python train.py --n_layer=13 --d_model=192 --n_experts=96 --experts_per_token=2 --d_expert=64 --d_shared_expert=0 --activation="geglu" --moe_layers=[1, 2, 3, 4, 5, 6, 7, 8, 9, 10, 11, 12] --router_score="sigmoid" --normalize_top_k=true --routed_scale=1.5 --balance_loss=0.0129 --balance_bias=false --router_bias=true --init_std_router=0.0287 --lr_router=0.000753 --n_head=3 --n_kv_head=3 --head_dim=64 --vocab_size=8192 --norm="rmsnorm" --norm_place="pre" --norm_eps=1e-06 --positions="rope" --rope_base=10000.0 --rope_fraction=1.0 --qk_norm=false --attn_scale=0.125 --tie_embeddings=true --parallel_block=false --init="normal" --init_std_qkv=0.0424 --init_std_o=0.00831 --init_std_up=0.0424 --init_std_down=0.00587 --optimizer="soap_variant" --lr=0.00504 --beta1=0.95 --beta2=0.95 --weight_decay=0.084 --lr_head=0.00729 --grad_clip=0.5 --warmup_steps=200 --schedule="wsd" --decay_fraction=0.59 --decay_shape="linear" --final_lr_fraction=0.0 --batch_tokens=65536 --seq_len=512 --doc_mask=true --z_loss=1e-05 --train_tokens=332800000 --steps=5079 --dataset="wikipedia_en"
Below are experts of layer 8 (counted from 0) of a mixture-of-experts language model. Rows are named router (the router's row for the expert), gate (a neuron's input weights, with its number), up (a neuron's input weights, with its number), down (a neuron's output weights, with its number) and show model dimensions 0-191. Each number is 128 + 24 x the weight over its row's rms, rounded and kept within 0 to 255. Numbers have three digits each.
After each expert's rows: "gets" lists some tokens that make up at least twice as much of what it gets as of all text. This comes from a sample of Wikipedia text that the model never trained on. Tokens count by the router's weight.

# expert 23
router:155065118118150111098089150133092103122147140110106161117121128109136106129132109104130110161139180122142129129110122151148172137182128110106145115115106068105163117166128111141101157091118150137124126135123110168095098174145125102148111107121089145112134152139097112146108125123118147136152100166105098118132159059137147155143176133168122110169120123131156146103097137134104093138129136140129111151095147126107065126146132169139164103155156157123125107099117121102124112141149125120166148129118143156121126126107149119116125141162184157126109085158114159152161154101128149174
gate0:116159144126157112149145110143150087121130120109107124170125106131148127173136137127135180146142132144124129102105120106149111128167063127142130126063130135118123121142128114161144167122102095146100179140137124126088132142087150147173134071148092133115123164106094141170097110147129156107092118152131082125110092120099105144149124120121114147156119097094110113083138145101076097176129118138142162107121124146117144116132107133125125138188153125103149142161136139129112142117159107159161142141133114167079088103121136157138111130134121133158115132161130106114092173170154088121
up0:145089118113150151123140142130089122166124135115149126114128125119108136111146144148142095134129102142134137123134139104136139145134154095140132137153118084147137139150107130110129126121190127105124135101123132123172171152170088132112113123120139144119145078144167134103168116101115114125166120134139196140131198080198163124145104105151144119127149117196144128130125146147186122106127113119109103091154081146126129132114155145129128099149141119110130130128090131094161176155103149086138109082116133162101123092138145094103160095111131138108134078107155102108139124095087115131
down0:138130077130107092115140120104110094117107129102093125075132116152145151095117118156095124175117143124150112118122147085144130143148089126107163076129149126138137144088196125141140128147112137108118138125132161138136130173153127171150136101112140182121123154127120124142110181104130116138102103117138164123117146126119162129110083128138129159134125103157172110161150101132192164119114111081091124140182132130137137151147129083129106071111117152133150104109103117114144136146141115108159137145111103155143139101091129108135149107091125124133091114151096149104167151152168174130
gets: " 0", "%", " 1", " 2", " 3", " 5"

# expert 63
router:143098125122137099137126137172119144120095111158105115114144150145127134142161110112129166119136097154127134159131131136132138122184103126143128125092110079094129094154118124119122147138079131133145129125136112106085148137140141145109151142127087091128118149154159154110163113098135149102111119156138088094134127103104113133112078121147182098138143130105164105134129165128139115162135161141116171140121158113123104125198128134153130102193109102098167138099096157135123162169125086125187191177082164122139144102115147134107124127145145138131132127133106086134126101113142122170
gate0:160129070121102139121122157108171133124111136169084139155104090150169141128135140119103125155130121074142123129160109126158148137187103140106117137091139124145152138169112160126058119157111088177166128136144105108101132120147151197107154145132126112138128134115082128128137101107122139119140087138110135151104087120151180148128104087095124124146171142107124139163102145090142108155123132155133137132125102127103111107146142155108108086153122111083172124148128110100144119126151114105118135171138148124124130107085143116148101134179124154147126164118097149116161142111142136155
up0:148137100125127147104124148158165153168114129160128144165152122161136143126114120119121158161107097122141110128178127109156120151181100108111098105070129123107156126144109144108063109142104137132132149151119140133101177153154145191127142123141109108122162152118080139170140112114107111137157081150094108129085110109133147131108098097109137104163151153131106116142099134095114104146109167111156152151100095143097103104148114127113099070149145107107169095131129127093140131119147100087125134154166168127113121138110132105147089125143123148125108145110124158091147142099137081118
down0:184185122134122117115157130081161140147131119136129110145107128120170125172147135154158106097130170126108144156177101168138105079083140115071113136128093123121083129160157124131122110138071140135150106108144109104123104109162143134117106147097151141142110117146103159110129131101106128145131121150097167113121120092148080128125123122137140114105104102102181142170118140107093166059120161118141127146103120104119122124162150121167117102115113144086156129145082124099129151148147103113099133142135155120125136115113126123101144170125098115139129128099105126147124118166073160140
gets: "t", "s", "al", "l", "it", "ar"

# expert 35
router:132071152115160104153087151116132126111129152118090134127120151139122125103154081123096142178100097128152169125121104114117095117189130088141136146127183144127117138141133122154125165144129076134122113092129129101120140142123107097133122155110110109135090143139154104158166168132107131148108116151145113108116109080162083126123140106090178106137124144108110111099137160111171116169126125127144101154169103086148090149153118114126109113176179142133127139158157164102134145103130127100166112145154140176150111155155147138130112137121119136139105106180115138134161157137126119169
gate0:099090135097145126140133144126120109129119142090095119100192177134157161112085126093108143185153092141185112115119080112147131103175117070149135096099152139117154139080091197128139150135156085163139113136094163122142120144113125107100133148132098129162118145137122132121124098131114113081156123077150136133108124115162122150128158115104162099140120123131148108112107142125139091133133151123141152074132101135148098143109091146104106111167133133110138131159127130139127144138175099143140118146114114087141095163132164138128126130119125105120105113131133138160171151136163145131
up0:088144149115137132152122122149122112113132144099083146126170173145151162126100118139110120163148071168154117117117099124136140091191120115135150102124163151097151115114124156125128149134117069149145129116126148125126122136131105154131160140123089161146119094136127134164123104096108127098162126142162133129132117110145123167142137107090190096147147128106138104113064145088118101143134133136138111109153075101118088132152089155153119101200137139141147132172116149138117154144150115133163097145124121107089084140139165125152127120111133142128083110156138142151165176123151115132
down0:099151113089122120140113102115120118142152119144149096108180151167118118156116132118121136151078107144144134097150088149107159137151120143142125069166140116126106091106104148177148134144153063117124165172090136157125133185141135113079138131110094152162155105116143140113149149125132152081081138102093165152115151137116130114127132142117113112130134130084131121156175118131103130096094138113105127123153142133121136146153155140120161148145103169125126122063089131143149155125114119098117084142133155144148101142119135099123169159123171107148104157115118135148153150097095105110
gets: "c", " ", "oc", " Bi", "\n ", "bi"

# expert 67
router:102105161097142131113094135145104088153093099133117134113104124115135132100125144111138134162134093116144124121155147129149162147143099068120177136131109099115130099147131111151114139146116128140135121128133138114085118115161122131155153087120131083111106177109135130154141090109103097132116033141176108147138136123114100168128138118125111131148095082114097087100183113111140089142134144104115129144157162113129074149122107158101102111139161123130150168131099080116095163112128147100168174121144123158129140133115134135151130112156180149131124123173128141166152146139119116127
gate0:138150127156158119156120093140153124163117175118053177129117142139135131152171131150125087123141114143106117138102114077132127144134110115158205103099072109137140138102134159121173135107152128125136139142140136183119080137129158103147125109139116149123149134110110130096124133082143131133167091143151112098129131103111108134119115126169153103109096103119137122069115144137116144121140167142150099134126125136115143123142127098117164126142108151119089147137133147113121081128132128164172133109186127109094124112099098120158094165199110169132116147127158111126145133153127139114
up0:140148127111099120119176122139096136103135129108116103104117149140155146131129149113091140135119175085164102120122112197155098120141142205114096111187123106073122147117113149143119141110101118104112152138124130059144152118131142149115126128150097161103147105118171074125158140125122187145107171119077168113136124130172132142125141114113144127131170133126167134103136135144103161078132124120119146092135118128149130105127155128141087127140131133105114092117163116125128145143087112105114111121102097148135104129159148137107118082093139137149112113187109147167129126132133150133
down0:103150128121109113092135138128126148141121099115154137144140119129161127115115097171181130138127125150134144102126142193108082140069124139108167174137120161157084124134142096108135103089106163086097147099166143119129167132128082128149139112097058128087132096122163132157127115154108125138105162085163111122127147140163104108125163123137109115144155125159153121145141134112137118121106125183131114145169146091140111141116136175141117127127147105153156169114101121170180183148153117112138105136124129126134152139123103185119145137110107145156121138148127105110123095098128140113
gets: "\n", "\n\n", "\n ", " follows"

# expert 94
router:135126138125130134106083095150142115178109136136135157140111109138117110099120112071109114123132121114176156131153112144144132124157122112111162102108109069111104099124124135105124170102115145112102146114124072102141151125172071127128175092157096134108161119159123137137115124109128128112142103133144100134169139106102122154129120148128117135175143110154120165082128131152108118137131059119100104142150162127119081131136140079133156122132192128124121098096116149092083121153107119120170094116155124125142145143133145148104122155117211114112118106143120121150111121129161097153
gate0:092145152156158114139129148158137120110107081130091107139104092109137140160126160148156142115091082141150115115147126132149128149129131080144132164124096132155150091184139113122149165077204138096162146153097107160135106152130138136115154111109167105138150091125112118128125135148105112116140122160142121148157159133127138142130125144117093135166084136075147147089159151126100145115194144120085116139165095120144150120148118145137121145114140138105136106132104105115135191067103146115125143164095112165134122109159136129111110165131140142094121124121173133117147148146144107129
up0:171084073121122127142106119112088133156144109125156171134173145107140104086135104135103123136163172145108138139116134153137122096133116157127095059140127099120108161103132084167115108169128115165135120136135132103098151137105127130152131136150127134125112151133150155116139130130151151105118150116103138086099135115154152108102143126132160155131169136180089108180140121087184133128109129118159117131067142127110126137118132124111123122167114131134137175124139128158136100168133112167140107124186193113150123132119148097121144094127086086134138118126083119126080106125117134130
down0:135162124128152164125118146117148126097139091138089066122131146142114133144133103109097159111116117131147126111121137119159116147139143101215120120136155125158109094116106144139119097101109140079163110126120107086143107144111152125158154184068105148132155122160134157117123138131123140163084131153100119103133125138072150117125110137135127161153098119123174114103155095108139134158164106075122122143148085143125146150111096142113128118132150094115148116133115108131114154064091103164164091145135116088111095125158104117126129124113124121151117148142121147084083134121129110081
gets: "\n", " \"", " two", " one", " 3", " over"

# expert 4
router:130119106148136152128157154115152086153096163123138146117101154100107145107156150123122104113138135070116118125161092145129083126182143140101106114129097114098146098140142156127101136126167103149120135154124150159103129151147173148134114088135098150120142165080129153119102120150137139141149122139149153115144120107115103154129159138109159138216165147092131092124122113079091147123156124128131114129167096145139109147169090141112079142209106125127166117128101122096107148116109119099136149160144147157127134104125141129094101124105133096116150099148150143090133134098136104128
gate0:109111151129110091124124110140108093134178137138070107108153104088170155133123154144092137125143113115128071141100153147135175124094129125131145130124082117156117103121152106161136137150120069115196157153134127133130124143091080129151146138115099116114129131144090129130098111133130131146123115148150078096131116146157117148125134121151137136129102158117118116082088152091120118164117145110122109119148134101142103106145137137174125133088148124108064096168081116150165133141141155143137153127160119125179103104107139073172171115110119153125146118133150108122101135169116132141
up0:103124141121141113138073129144096096155105092102142121132139133148112126143099095125136132134147124123147143106110122120116142098178118120144167115123141098139147202132099111122161153126121147081084107089140090097115132154151110123122175132102150106115111143129154119099157085122153112081140106137124155163157164113110190153155075142141121122106125113126124151117158150120141110134146113083135128114115163143098115095114170155090152096142151113101112121116154077145116129120123159180147119125100138102104145152145139139101137166139163132140110127142076178126158159127164096128
down0:092106153109173111126152131115133163106121108132163143146131122192103156110133099152162131126113133113098145115135088161171120172145129146170143116171174134111149126130085132112074117145143133104139153128101158140080142118114148167123130136175148100140125132139121123120106161168103120103127153145142100148131114114156125168161151107123115139169136113152152162162133136126152141119166133139154157131112119176122155111136105131147123188158094109067134165139096168117131127113130126142134163167141126092114118090130096103130126154124115095144169133132125126080098101158098165121
gets: "ta", "ho", "po", "to", "hi", "go"

# expert 74
router:155112142137150127113079154106098125134094185071126124114139136146091150072133152117142102170115140113137111150148155139167157134183111143119093109123121066081140100174117141137163154112108114100154142156154141118146160136138111118147121131150115133115087179086130151125129182127120154146128108156121125118122151091131114107128101148148152110190110101108141142131126129130090082154141105123099165116130155114102090105127122171104080112141147128092119149104123114070135140124091127135161138131102143148125118129139140107121137113105145127148138089149146092101151124104124156139
gate0:127126169142120106105115141191120111108127148107125163169149132112077124098158119168129121144131120091131119104112105135164143180116103109185118126122144145133100088131096168106138139117140127164119159129093125133126122172161174113152156128125088162097092098116119183131118116117087157183123113140107139083122125101136091112144154124136136142177099200117143100134132134089143095148114082093100159127127111108139134101136158182126159158114154105144127109067129117116110125125095105158120130128126122128127156091132119124117132122092134125142143124120116100127111132153122145116
up0:125133106106115136118125120111135148137131123141142156109141140120155128169118111087138146102145164100129118171142140115125115070126115173075124088121121099122129143118156085142106124107129096103142105143173146165122090108098102118129116120139154091147137155133166098166092099155140084083130145117143105126119133176131110102118114151151112104114145042097116116131131142160121150134127168173157103131107152123114134175137106096143118097124129126114159176127173161117142115155147126143155135101143089134157084169124130139131155136160107146133121151145135136190117127084107117158
down0:085131141141086100115104147121167123130107138135094144162128094095147129134157122187141121118154162174128143105140148114091121119124120114105116151109129119113121125132102129118163101141142099134152129083095127119146155150119119122198110138116090116130159138158094096100129068091066102142157121108087151169126126184136154131146077127160183144129127137096078143085089114120155105118139129118110119137105152096120105126129120123127145125109119104132137121114098177129094161144122139150128147123107151122175103125116108142126115107135117119140154138118093106154098134187132142087
gets: "\n", " Gu", "gu", "\n ", " qu", " real"

# expert 2
router:125101147098176078136125114119096096140096148107146171109147131134136136110117129099120118135130162100130105146148145134137098138199124119143125112132123084098139096149121116146133163083130082106123152179140140097152146175131117103132104111139113121131134165085124139123122101116133157150132106143104121082116112067104123148143143115151180132198099068124116124114117156160138121148153121091098094155109141134127076136142132117133157143175163124118144150135140106101119125097103132154175138133106130152093099106111166146103146106133151120119092094142140161121146153127104133141
gate0:131105095149121100130144133147159142156090125135094198114153101127126114122148083092087105118145073134050069135117123103144151148156116118116126140125091130170102160097134142111128139135138086158151133146148149128151127131117126151187116146138119120079111132149092137129102110145149101139124145111167104101132130125162116158112122121143113128128173156102103111127125112121121117131139132116121122143146087159082124104105081172173141121133121121135149101116123120142135104127142118144126154108151138108151147104146180146111171184147132180160093133106155136150172121136161136120
up0:119136135138144128112108114118152093108059126109107129115098123185127142154108108133130109148137102153148069119119141153097062166155077073125134106147132146125117106156155185105142149091118143147113187144108105128122151124159163152073123124129146118090160125147165106135125144138099153151144138120119113158110125160133125161109119118148129099112115146172128136081115134179155119088124107103111098138100160109125112098098134122117095111119092106107142124118110128100155156157098139134114104171125138123132101121124115146133131146112141145158159138155117160151148069124097109109
down0:111156132133141105151117151116093092059129101164079115130129118140131125152120118123143137121174151122155122140175144156120140147142131129117116158133143104142145093137124113131084144126132142145150176155123118105135145096123152099161108128143148156137104170153139148112171101166143125132135122123146129143170132079114062134072127100112117075104119106169155128159139134155105103130123164122150147119143118180081118139124094107126126096140154108106109153132142146103100179145132100160139134162145070061118171113144153117117109131150152142142160135124110108144129102086138128141
gets: " |", "|", ";", " Location", " Born", " ab"